Weights of a small mixture-of-experts language model, trained from scratch on English Wikipedia: 13 layers.
Below are experts of layer 7 (counted from 0) of a mixture-of-experts language model. Rows are named router (the router's row for the expert), gate (a neuron's input weights, with its number), up (a neuron's input weights, with its number), down (a neuron's output weights, with its number) and show model dimensions 64-127. Each number is 128 + 32 x the weight over its row's rms, rounded and kept within 0 to 255.
Before each expert's rows: "comes after" lists some tokens at least twice as common just before its tokens as in all text; "comes before" lists some tokens at least twice as common just after its tokens as in all text. This comes from a sample of Wikipedia text that the model never trained on. Tokens count by the router's weight.

# expert 3
comes after: " in", ",", ".", " and", " (", "–"
comes before: "1", "2", "0", "3", "4", "8"
router [172  94 162 115 151 106  81 163 152  95 169 191 157  92  77  86  95  75 166 110 120 161 166 120 145 130  91  87 156 100 164 179 100 146  97  82 121 113  92 168 164 143 162  88 150 145  86  91 145 163  97 158 139 155 163 108 154 156 108 169 155  89 160  92]
gate0 [155 103 122 111  73 102  54 164 104  97 146 156 160  88 142 125 115 119 161 136 130 151 141 107  65 100 105 135 160 133 171 143 104 111  97  73  67 101 129 141 150 195 179 111 100 156 107 106 151 139  85  80 180 136 131 104 173 131 113 120 157  99 153 146]
up0 [112 116  89  98 157 131 177 158 168 135 186 104 125  96 150 113 114 139 118 106 132 172  80  74 156 109 105  58 177 123 131 148 113 119 112 155 139 149 101 143 172 157 160  77  97 158  91 139 115 139 133 126 112 191 126 113 170 113 108 119  80 109 176 103]
down0 [111 111  43  90 147  87 140 110  69 101  88  99 136 142 160 127 135 105 120 201 132 165 143 178 163 144  98  82 151 190 118 118  96 133 165 116 129 123 102  88  94  89 170 109 142 144 141 132 152 184 126  82 126 152  64 153 134 210 124 142 166  90 115 111]
gate1 [171  88 132 117 194 106 126 142 139 171 165 146 138  87 109  91  87 152 145 114 122 116 183 100 106 127  86 131 154 106 105 158 117 144 104  49 132 109 124 193 112 102 180 116 130 163  97 110 158 130  75 190 126 161 168  76 145 189 128 136 174  60 181 101]
up1 [140  75 115 159 181 107 158 176 162 211 147 159 112 117  89 122 133  80 134 158  97 179 171 125 117 105 109 132 117  92 135 155 131 120 150 175  86 114 101  57 194 134 157 181 122 123 120 120 105 111 107 146 190 136 105 197 182 134  96 125 122 147 142 127]
down1 [151 131 111 133 175  97 140 145 170 130 107 123 140 144 165 104  96  63 139 146 114  86 107 148 110 126 110 160 154 176 170  81  94 114 161 136 140 176 175 167  90 112 113 108  90 128  57 152 144 184 118 174  82 159 158 142 115 101  90 113 122  78 162  95]

# expert 27
comes after: "\n", ".", ")", "==", " ==", " ="
comes before: "\n", "|", "-", "==", " The", "The"
router [164 103 144 114 158 108 106 170 152 116 154 191 146  94  81  83 122  78 154 144 145 177 154 133  96 118  87  86 149 101 154 184  89 148 112 114 108  93  78 160 174 131 170  88 141 150 105  81 134 161  76 148 125 156 154 108 156 172 100 174 145 100 154  86]
gate0 [203  68  91 100 185  61 135 135 131  70 133 144 154 129  75  79 110  41 144 127 167 162 160 166 154 121 129 127 118 100 129 174 122 157 101  75 124 131  87  97 124 196 191 120 115 140 118  68 148 149 117 171 124 142 168  96 120 105 118 130 153 138  98 119]
up0 [119 126 149 101 129 179 161 102  85  77 145 114 139  88 166 126 130  41 160 128  98 115 139 158 157 123  88  79 145 160 161 152  97  83 159  96  81 165  97 115 108 165 149 146 143  97 152 147  87  99 165 127 174  65 119 165 145 138 133 159 119 113 154 165]
down0 [101 175  82 128 113 116 164  86 113 127 158 118  79 103 180 160 142 148 145 149 106  87 146 110 106 157 118 127 138 149 145 113  89 120 122 113 141  94 153  96 152 122 176 161 158 170  99  86 104 129 141 128 129 157 105 169  73  73 135 137 106 141 144  94]
gate1 [177 123 136 144 128 102 115 184 192 117 130 132 104  91  84  58  97  79 150 133 144 121  72  80  86 145 118  86 140  96 173 167 126 181 140 135 110  97 131 114 138 151 133  89 104 124  87  89 149 163 106 118 185 148 172 105 183 185 100 138 113 105 145  98]
up1 [151 107 118 125 156  80 115 154 156  36 121 184 130  73 135  74 151  65 158 125 117 146 165 118 128  78 103  98 112  98  89 154  92 128 141  99 112 138 140 140 149 105 154 105 114  93  80 153 110 181 129 137 176 148 110 125 115 162 116 129 156  63 149 165]
down1 [110  90 132 118 152  70 127 126  70  96 161 121 155  72 137 101 109  59 150 150 124 161 158  78 171 170 107  86 123  64 117  91  92 172 104  25  77 141  97 136 148 160 161 115 170 150  56 148  92 148 104 128 121 189 127 158 139 136 205 148  99 124 120 122]

# expert 15
comes after: " |", "|", ":", ";", " in", "=="
comes before: "1", "2", "3", "4", "5", "6"
router [169  98 148 128 156 138  76 164 162  83 146 192 140  78  69 101 126  61 148 135 121 147 144 137 135 157  84 116 176  95 155 171 118 185 113 124 111 112 121 179 171 160 173  98 139 139 114  73 139 140  74 165 154 158 145  84 168 177 104 153 136 123 156  97]
gate0 [166  97 140 123 163  91  63 166 116 116 155 135 165 123  87  83  78  88 155  89 143 160 116 103 115  87 156  80 117  93 171 177  99 169 117 115 132 144  89 166  97 151 149  72 128 121 101 106 141 154  73 107 117 155 134 131 124 204 111 153 166 131 171  94]
up0 [134 134 137 100  95 172 126 120  99  83 110 157 120 121 151  66 142 145 118  66 147 154  69 107 141 130 148 182 120 102  69  77  73 167 139 161  87  97 107 132  93 169 101  93 110  87 150 153 114 128  98 125 146 106 103 170 113 129  86  93 115 107 110 143]
down0 [103  87 102 215  82 108 116 110 102 114 155  86 102 123 151 164 149  79  85 142 165 120 117 142 147 133  94 125  94 128 143 139 138  12 111 125 166  94 132 159 255 142 134 112  95 146 120 109 126 142 103  97 119 143  80 124 116 131 153 182  99 129 107 148]
gate1 [171 105 128  97  96  93  82 168 142 113 100 107 190 103 102  84 133 115 147 122 196 133 140 148 130 121 136 141 195 140 144 129 125 174 123 112  85 137 132 108  90 148 146 101 129 151 153  84 187 155  74 116 122 147 154 114 145 145 129 172 199 109 163  60]
up1 [121 165 108 175 106 169 135  79 101 145 130 121 111 161 124 145 176 126 112 163 147 124 114 110 145 149 153 177 106 195 113  80 137  91 125 132 170 162 181 129 149  94 114 194 124 129 197 103 135  76 166 149 158 121 132 183  67 100 193  94  95 177  74 153]
down1 [154 105 128 139  84 122 142 131 126 136 134 134 110 116 164 115 110 130 109 108 133 115 150 146 130  95 127 132 139 136 141 106 140  83 147 143 134 127 112 100 255 145  95 102 161  98 122 121 124  95 120 103 111 103 135 133 113 164 126 150 126 145  88 144]

# expert 20
comes after: " |", ".", "|", ",", " that", ":"
comes before: "1", "2", "3", "4", " been", " was"
router [185  91 161 116 144 103  88 159 165 117 166 173 145  93  80  87 119  83 156  97 131 160 154 148 105 143 102 100 142  93 159 184  97 157 115 122 125 127  95 178 169 148 180  85 137 166  89  73 146 156  98 145 131 161 148  95 171 171  89 176 146  69 161  83]
gate0 [126  72 107 130 188  81 124 194 137 106 199 108 187 155 136 123  97  85 196 120 101 117 152 130 146 107 103 108 136 124 163 150  95 161 131 119 126 124  93 163 111 195 154 148 152 189  88 113 131 161 124 120  87 105 132 128 116 189  91 129 211  89 122  91]
up0 [143 111 108 112 116 124  67 143 187 103 177 128 145  60 141 121  85 113 131 149 117 133 131  86 126 102 100 119 151  94 131 171 106 131 130  78 155 159 107 113 144 131 191 107 114 147  91  88 184 159  97  99 185 178 181  69 138 183 136 155 127  99 162 117]
down0 [156  94 147 155 121 148  68 143 131  95  64  78 169 108 142  91  69  72 115 111 106 133 110 174 111  39  89 173 138 185 104 103 114  87 166 177  99 185 172 134 142  80 122 128 119 123 167  70 164 116 133  82  61 118 123 144 137 115 105 120  76 128 171  89]
gate1 [173 125 167 147 150 125 113 151 174  98 145 129 118  93 111  96 116 111 155 132 167 182 145 106  60 158  87 100 201 129 130 124 103 144 159 107 131 127 106 122 135 121 178  91 135 165 116 103 159 185  79 108 112 135 126 127 115 111 129 169 197 116 142  97]
up1 [ 91 167 174  96 149 120 121  96 152 144 130 162  91 188 161 159 128 125 118 117 140  85  67 163  86 140 161  91 116 127  84  86 145  90 139 188 151 159 143 135  99 152 162 123 131 132 148 121 127 149 142 135 156 101 122 145 123  89 139 139 140 181  84 134]
down1 [112 126  32 159 129 104  98 144 138 116 117  80  67 176 139 189 150 184 124 113 124 152  81 165 139 157 103 128  94 126 112 160  98 158 184  53 144  98 143 107 101 121 137 142 101  94 107 177  91 140 146 190  99  83 119 108 153 124 161 138 145 134  65 109]

# expert 10
comes after: "0", "9", "2", "1", " the", "8"
comes before: "0", "9", "5", "–", "4", "6"
router [160  99 138 107 153 102 102 169 154  95 159 202 167  95  82  94 105  84 163 117 121 182 163 122 119 139  92  60 161  98 161 173  89 160  84 105  95 114  82 161 168 145 167  92 154 160  88  93 147 157  83 147 148 170 157 107 156 158 101 175 147  98 163  88]
gate0 [166 112 109 142 136 150 131 165 172  63 157 182 113 115  86 111  76 103 145  95 108 208 118  47 116  82  87 110 197 104 181 144 125 126 108 121  72 168 127 117 157 187 165 116 157 126  99 133 176 152 154 123 144 159 191 101 152 137 116 110 142 110 152 122]
up0 [176 160 156 162 141 143 104 127  99 114 108 101  90 120 153 130  91 159 125  74 114 200  91  86 159 171 164  93  97 111 129 101 178 147 153 152 148 151 149 180 112 139 138 113 187  88 112 187 181 130 148 154 119  87  85 171 110 103 146 132 140 155 132  88]
down0 [140 186  75 132 116 115  95 140 123 120 132  63 133 112 130 137 153 116  77  87 146 111 130  71 110 109 147  81 171 118 149  76 164 106 150  83 154  42 157 115  87 150 209 134  98 100 180  87 169 165 116 167 109 124 142 113 206 144 114 162 177 171 178 104]
gate1 [124 112 170 129 144  88 120 168 160 109 176 127  97  74 122 118  90 151 151 141 175  98 147  78 146 120  95 143 178  80 172 197  87 178 106  95  80 108  83 144 134 206 150  60 154 172 110  95 129  88 119 183 154 165 162 139 112 111  48 179 194  82 178 125]
up1 [112 173 116  82 152 136 131 108 161 178  94 133 147 173 105 149 123 102  86 142 166  84  67 186 170  89 112 145  77 130  91 130 164 110 205 109 170 137 189  92 159 123 120  86 152  95 122 125 158 180 157  53  91 143 150 122 131  85 173  80 194  76 100 152]
down1 [114 117 173 170 116 149  88 164 153 148 120 142 145 113 169  97 102 113 100  90 133 121 162 135 127 151 116 147 162 145 158 179  90 108 100 130  90 169 158 129 173 124  94 170  98 116 179 135 104 104  79 131 168  89 123 110 129 145 111 121 132  98 116 119]

# expert 11
comes after: ".", "\n", " ==", "\"", "==", " However"
comes before: "\n", "|", "==", " The", " he", "The"
router [168  92 157 111 159 107  94 168 162  91 158 197 164  89  89  93 114  95 160 106 130 172 156 125 112 133  88  61 148 104 158 169  86 165  91 108 107  89  96 181 168 147 163  91 159 144 100  95 141 164  84 128 131 165 153 111 145 160 105 174 166  84 154  98]
gate0 [168 144 137 148 120  85  85 159 221 124 145 133 125 100  74  89  98 100 160 126 135 201 100 106 115  83 109  70 180 118 189 180 114 187  71  76 101 152 135 185 109 192 165 132 137 163 119  82 160 138 121 137 115 139 205  80 192 136  86 155 141 114 155  89]
up0 [ 90 137  77  81 130 113 132 109 177 143 126 100 161 119 130 144  83 109 158 203 147 114 163 140 108 162 170 113 176 164 140 120 106  71 119 149 126 134 124 102 131 139 119 180 174 136 171 160 166  65 152 118 125 116 153 142 130  90 189 136 115 140 123 145]
down0 [135 114 104 134 116 113 132 156 124  87 109 153 128 105 165 144 132 134 203 106 161 174  95 119 153  70 148  99 122 174  70 153 163 174 145 147 131  87  94 140 110 156 147 186  98 158  75 138 139 126 142 162 147 157  76 115 152 118 101 177 107 109 100 151]
gate1 [ 96  77 113 116 158 112  57 131 170  97 115 157 203  85 101 140 142 116 122 129 137 132 131 149  90 123 118  97 190  89 133 124 102 138 135 103 123 145  80 163 119 116  97 110 143 141  75 118 134 199 107 138 113 209 137 107 134 147 112 182 167 117 155 133]
up1 [ 99 103 164  91 142 136  92 155 186 128 101 140 177 123  94 138 104 137 128 158 125 156 137 112 101 130 154 192 121 133 110 128 158  98 120 154  67 148  82 129 146 104 108 108 125  27 166 116 190  56 109 136 102 142 164 157  79 105 132 170 109 146 111 118]
down1 [147  81 125 123 109 166 117  74 161 160 104 149 132 151  57 146 103 160 138 109 159 168 132 103 139 108 102 115 118 140  39 145 163 150 152 102  76 158 146 136 151 146 124 156 122 171 149 147 107 161 121 179 145 152 111 130  94  98 160 116 111  77  96 150]

# expert 25
comes after: " |", " ", "|", ":", ";", " a"
comes before: "1", "2", "0", "3", "9", "4"
router [181  94 138 127 144 132  79 159 154  77 164 192 141  95  72  97 122  74 155 159 122 165 130 138 138 169  90  88 156  93 160 178 108 172 103 122  91 114  97 189 199 163 169  87 150 133  89  74 145 146  77 156 150 155 145  99 173 165  97 158 133 117 164  93]
gate0 [165 109 143  93 127 132  73 169 201 131 154 145 137  76  43  87 136  94 127  94 143 164 126  95  70  64 198 117 192 116 122 173  57 155 107  72 134 107 120 115  91 161 146 165 142 165 106  55 159 160 104 129 118 172 140  97 168 113 144 131 155 111 129 107]
up0 [196 155  61 154  84 108 139  74 118  84 184 102 156 136 180 110 136 198 120 142 123 183  87 158 227 153 160 154 115  80 118 142  82 164 168 121 153 159  94  40 145  86 117 143  86 146 138 138 159 184 115 163 184 156 135 112 114 138  85 121 114  81 112 105]
down0 [124  86 108  88 113 160 176  74 112  73 154 121 135  98 126 126 139 113  83 172  90 109 105 129 133 144 124 168 162 117 141 141 106 119 118 164 113 144 133 161 182 170  91 148  94 131  98  70 169 136  86 101 164 148  95 133  79  97 185  63 132 166 105 206]
gate1 [106  89 102 116 187  83 145 167 192 158 142 118 143 104  58  84 149  68 119 104 204 181 135  92 125 117 115 114 198  65 146 143 100 106 104  88 146 104 100 102 139 130 162 132 123 161 103  93  96 190 111 124 140 132 163 114 162 147  91 158 168 157  72  98]
up1 [ 97 138 106 103  99 129 115 116 104 150 111 104  91 109 143 162 118 137  82 149 128 119 151 159 157 151 102 123 115 127 115  72 130  94 193 174 145 131 163 176 155  94 116 152 129 113 111 153 117 152 141 103 169 113 130 165 101 105 148 123  70 157  98 154]
down1 [120 127 165 100  75  97  54 150 168 163 169 154 114 183 219  99 118 144  66 110 178 104  73 106 141 147  87 129 124 124 134 176 117 130  92 137 100 168 132 117  85 110 115 149  51 103 148 113 139 175 129 119  95 112 105 102 164  76 118 132 194  96 125 166]

# expert 8
comes after: ",", "s", " he", " which", " to", " it"
comes before: " the", " a", " be", " his", " an", " not"
router [183  85 147  98 166 107 103 198 141 113 140 135 129  98  86  36 104 107 185 125 136 141 131 121 106 115 128 115 172  77 157 169  59 139 120 117 137 131  97 176 132 150 195  79 136 167  99 113 148 129  95 131 111 176 181 102 174 166 120 143 133 108 148  86]
gate0 [125  77 164 102 136 100 122 153 132 134 139 168 182 112  89 102 133 110 175 136 145 127 138 128 153 142  93 119 160 109 149 167 136 149  80 135 105 120  76 136 149 106 153 129 177 174 100 100 164 113  76 129 162 151 126  94 160 173 127 153 191  99 140 135]
up0 [160 155 142 144 127  94 103 167 125 152 116 129 147 142  99  94 121 138 125  79  83 193 151 112  96 106  63 124 150  96 191 159  75 148  62  85 117 123  96 163 133 129 117 125 156 126 110  87 139 131 101 108 119 179 157  56 176 155 158 184 166 147 150  71]
down0 [116 161 138 172 152 140  71 111 183 153 124 138 181 130 131 149 179 122  74 102 161 105 110 175 107 147 119  98 165  86 143 141 129 134 123 193 144 148 137 135  79 164 112  89 148 131 164 141 106  87  65 163 169 146  92 163  81 124 136 173 133 128 121 147]
gate1 [172 157 141 121 190  92 109  97 161 146 171 119 163 132  98  79 132 122 149  70 128 166 179 100  93 120  71  77 151  95 145 138  70 172 119 142 127 105 103 132 148 203 152 102  94 146  84 133 105 140 124 130 189 121 106 110 138 160 114 133 139  83 145 105]
up1 [108 114  73 112  49 163 159 122  94 124  74 119 119 116 163 136 166 120  89 169 151  99 127 125 162 163 205 145 163 166 124  78 122 100 127 158 117 172 134  67 115  97 103  93 131  88 121 143 156  74 139  75 127 154 111 159 152 131 100 104 152 174 109 134]
down1 [106 156  92 186 168 153 156  89  89 145 167 166 115 120 171 123 159 125 126 120 131  63  88  85 136  92  90 116 159 104 122 156 124  93 121 190 128  69 138 104  75 129 174  86 112 108 135 178 150 157 123 159 146 206 138 178 125 117  90  75 132 150 138 148]

# expert 6
comes after: "1", "2", "9", "0", " of", "8"
comes before: "0", "8", "7", "9", "6", "5"
router [173  87 140 112 163 106  85 168 156 114 162 192 153  93  84  91 118  80 160 119 117 172 158 121 113 144  90  78 152  88 161 177  95 161  94 107 108 101  81 165 158 154 167  97 164 157  82  93 143 157  81 148 133 160 148  96 160 167  92 167 151  96 165  94]
gate0 [149 120 126  84 118 130 152 178 149 130 192 133  90 122 144  90 110 105 108 186 129 185  85 118 173 141  52  84 118 106 145 161 123 124  41 103 154 103 115 168 173 169 112 101  88  94  85 109 134 171 119 182 108 169 132 114 135 107 113 182 167  72 160 154]
up0 [145 126 127 114 142 114 137 132 141 158  63 146 127 152  71 132 150 124 136 191  87 129  92 117 124 179 174 181 169 144  92 151 111 111 103  22 117 136  99 130  89 116 130 141 160 113 152 127  95 162 105 193 145  92 119 158 148 138 156 127 133 153 143 164]
down0 [153 105 104  87  82 105 105 131 167 161 144 112  71 154 139 146  92  78 172 136 108  97 147 156 115 185 170 168 124 160 158  79 169 109 100  78 162 162  79  94  89 143 149 147  98  88 143 157 155 183 171 102  89 139  85 139 100  84 164 106 145 128 101 176]
gate1 [187 100  96 114 151 210 117 206 108  64 124 165 140 160  98  90 116  58 145 120 156 149 172 123 133 126 111  87  73 119 125 157 125 168 141  98 100  98 146 102 110 125 159 100 141 139  95 106 138 202  74 100 114 123 137 112 103 158 108 175 138 112 130 106]
up1 [120 143  46 172  89 144 157 144 120 157 109 194 105 152 166 141 137 126 105 106  78 110 160 186 136 100 130 145  88 160 106 114 111 119 148 153  69 134 147 132 152 121 147 122 125 133  59 157 112 147 101 125 157 129 139 110  99 125 167 140 103 136  93 121]
down1 [102 123 109 118 162 124 146 107 150 189 155  76 108 176 109 171 145 143  99 128 137  89  46 171 146 113 176 183 136 146  97 110 147 111 111 106 163 135  99 119 130 143  76  73 133 179 157 149 185 121  71 192 130 138 118 109 113 132 163 103  86 174 145 126]

# expert 0
comes after: " ", "1", "2", "9", "0", "8"
comes before: "0", "9", "1", "8", "2", "7"
router [158  89 134 142 152 127  96 171 143 128 151 178 149  98  96  87 135  86 158 105 134 197 143 113 129 151  88  59 125 105 155 170 100 165 107 135 133 140  60 186 183 106 164  76 161 133  97  86 129 143  89 134 151 163 145 142 139 161 107 171 137 100 153  94]
gate0 [199 116 170 111 181 105 153 139 134 122 106 158 129 107 108  91 115  65 127 111 110 156 152  93  41 100 124  98 122 113 127 111 138 185  52 103 134 146 125 111 147 145 176 124 173 148  75 132 155 121  61 132 118 133 166  95 170  94  79 145 151 104 154  84]
up0 [160 168 100  87 141  71 143 113  92 100 154 136 141 153 163 156 110 130 157  96 171 165 123  95 103 153 178 148  74 112 159 141 165 185 126 101  84 172 132 172 164 103  81 135 167 157 158 136 139 135 122 127 170 132 148  80 137 147 134 168 126 138 106 127]
down0 [149 142 151 109 130  69 102 159 108  82  91 119 178 244 149 153  94 161  86  97 172 114 123 128 175 146 103 136 108 126 160  87  60 181 153 152  92 149 141 130 125 110 137 118 112  89 137 101 224 135 118 144 112 106 193 162 152 153 104 142 121 145 164 101]
gate1 [ 95 131 146 125 115 137 105 116 135 162 173 137 186 102 102  97  82  92 118 140 155 166 162 112 101  93  54 143 160 116 138 157  83 192 110  93  80  98 110 127  74 180 143 107 156 164 121 154 154 148  90 134 110 119 167 115 140 117 127 174 153  85 138  80]
up1 [140 151  86 140 101 157 152 159  93 103 122 149 104 161 123 160 136  99 107 115 120 157 129 152 158 109  97 123  93 182  83 110 123 143 178 115 163 124 114 130 138  88  89  93 202  63  94 136 112 126 151  99 177 191 109 107 136 137 137  88 136 196 129 137]
down1 [ 97 112 139 139 169 127 106 125 209 174 133 177 135 115 162  81 119 119 187  89 137 149 129 106 132 156 114 207 122 171 113 138 120  95 106  86 132 131  57 153  88 139 140 134 139 156 134 148 181 145 142 102 160 142 125 123 143 140 128 196 154 110 142  92]

# expert 19
comes after: "\n", ")", "4", "6", "5", "7"
comes before: "\n", " ", "|", "-", " The", " In"
router [171  97 123 142 155 126  76 165 153 103 167 174 133 118  79  87 154  99 131 147 137 162 144 112 126 105  97  72 146  93 167 184  90 163 101 117 130 112  90 146 164 144 188  96 154 138 123 108 150 158  86 130 103 144 132 131 139 180 100 179 146 113 138  78]
gate0 [141  96 161 152  64 142 150 188 151 113 130 148  87  96  77 119  89 110 181 140 132 137 110 166 135  85 127 127 125 115 153 166 145 166 165 141 117 155 108 145 195 159 123  90 144 122 107  68 193 113  82 172 154 189 117  71 119 133 111 157 165 100 162 124]
up0 [119 124 129 121 125 105 154 120 107 169 120 149 172 111 154 109 111 154 107  94  76  97  92 122 118  79 123 130  78 164 151 128 151 112 118 123 126 176 135 174 131 127 184 178  66 132 191 149 148  74 151 120  73 160  84  90  67 146 110 133 142 183  72  91]
down0 [109 156 127 148 137 153 125   0 157 111 131 155 159 114 134 105 137 131 135 159 146 141 149  97 111 134 137 115 138 108 117 147 137 140 105 123 124 255 163 139 138 121 114 145 144  86 152 113 110  79 128 108 140 106 115 255  93 117 127 136 103 128 135  93]
gate1 [133  80 141 106 133 150 130 154 137 114 161 136 154  68 133 106 112 123 128 105 122 216 198 111 100 115  59 158 134 122 151 169 103 153  92 147 100 153  94 193 153 131 160  59 136 133 117  95 148 177 102 174 131 189 159 101 150 156 156 159 167 118 136  78]
up1 [105 127  93 122 146 141 138 118 123 135 101 125 176  71 117  94 120 170  79 127  70 121 174 122  89 117 144 125 137 156 162  94 160 127 164 148 205 140  98 145 116 163  97  95 153 134  99 102 155 159 138 111 128 193 160  72 154 133 123 180 179  80 130 122]
down1 [ 79 184 130 134 100 111 182 146  98 142 121 151 124 139 163  64 139 108 154 139 127  98 152 171 162 140 107 161 109 138  88 166  87 134 111 123 135 206 150 104  90 124  66 162 162 121 159 163  75  90  87 190 172 122 122  96 144  98 135 177 164 137 142 101]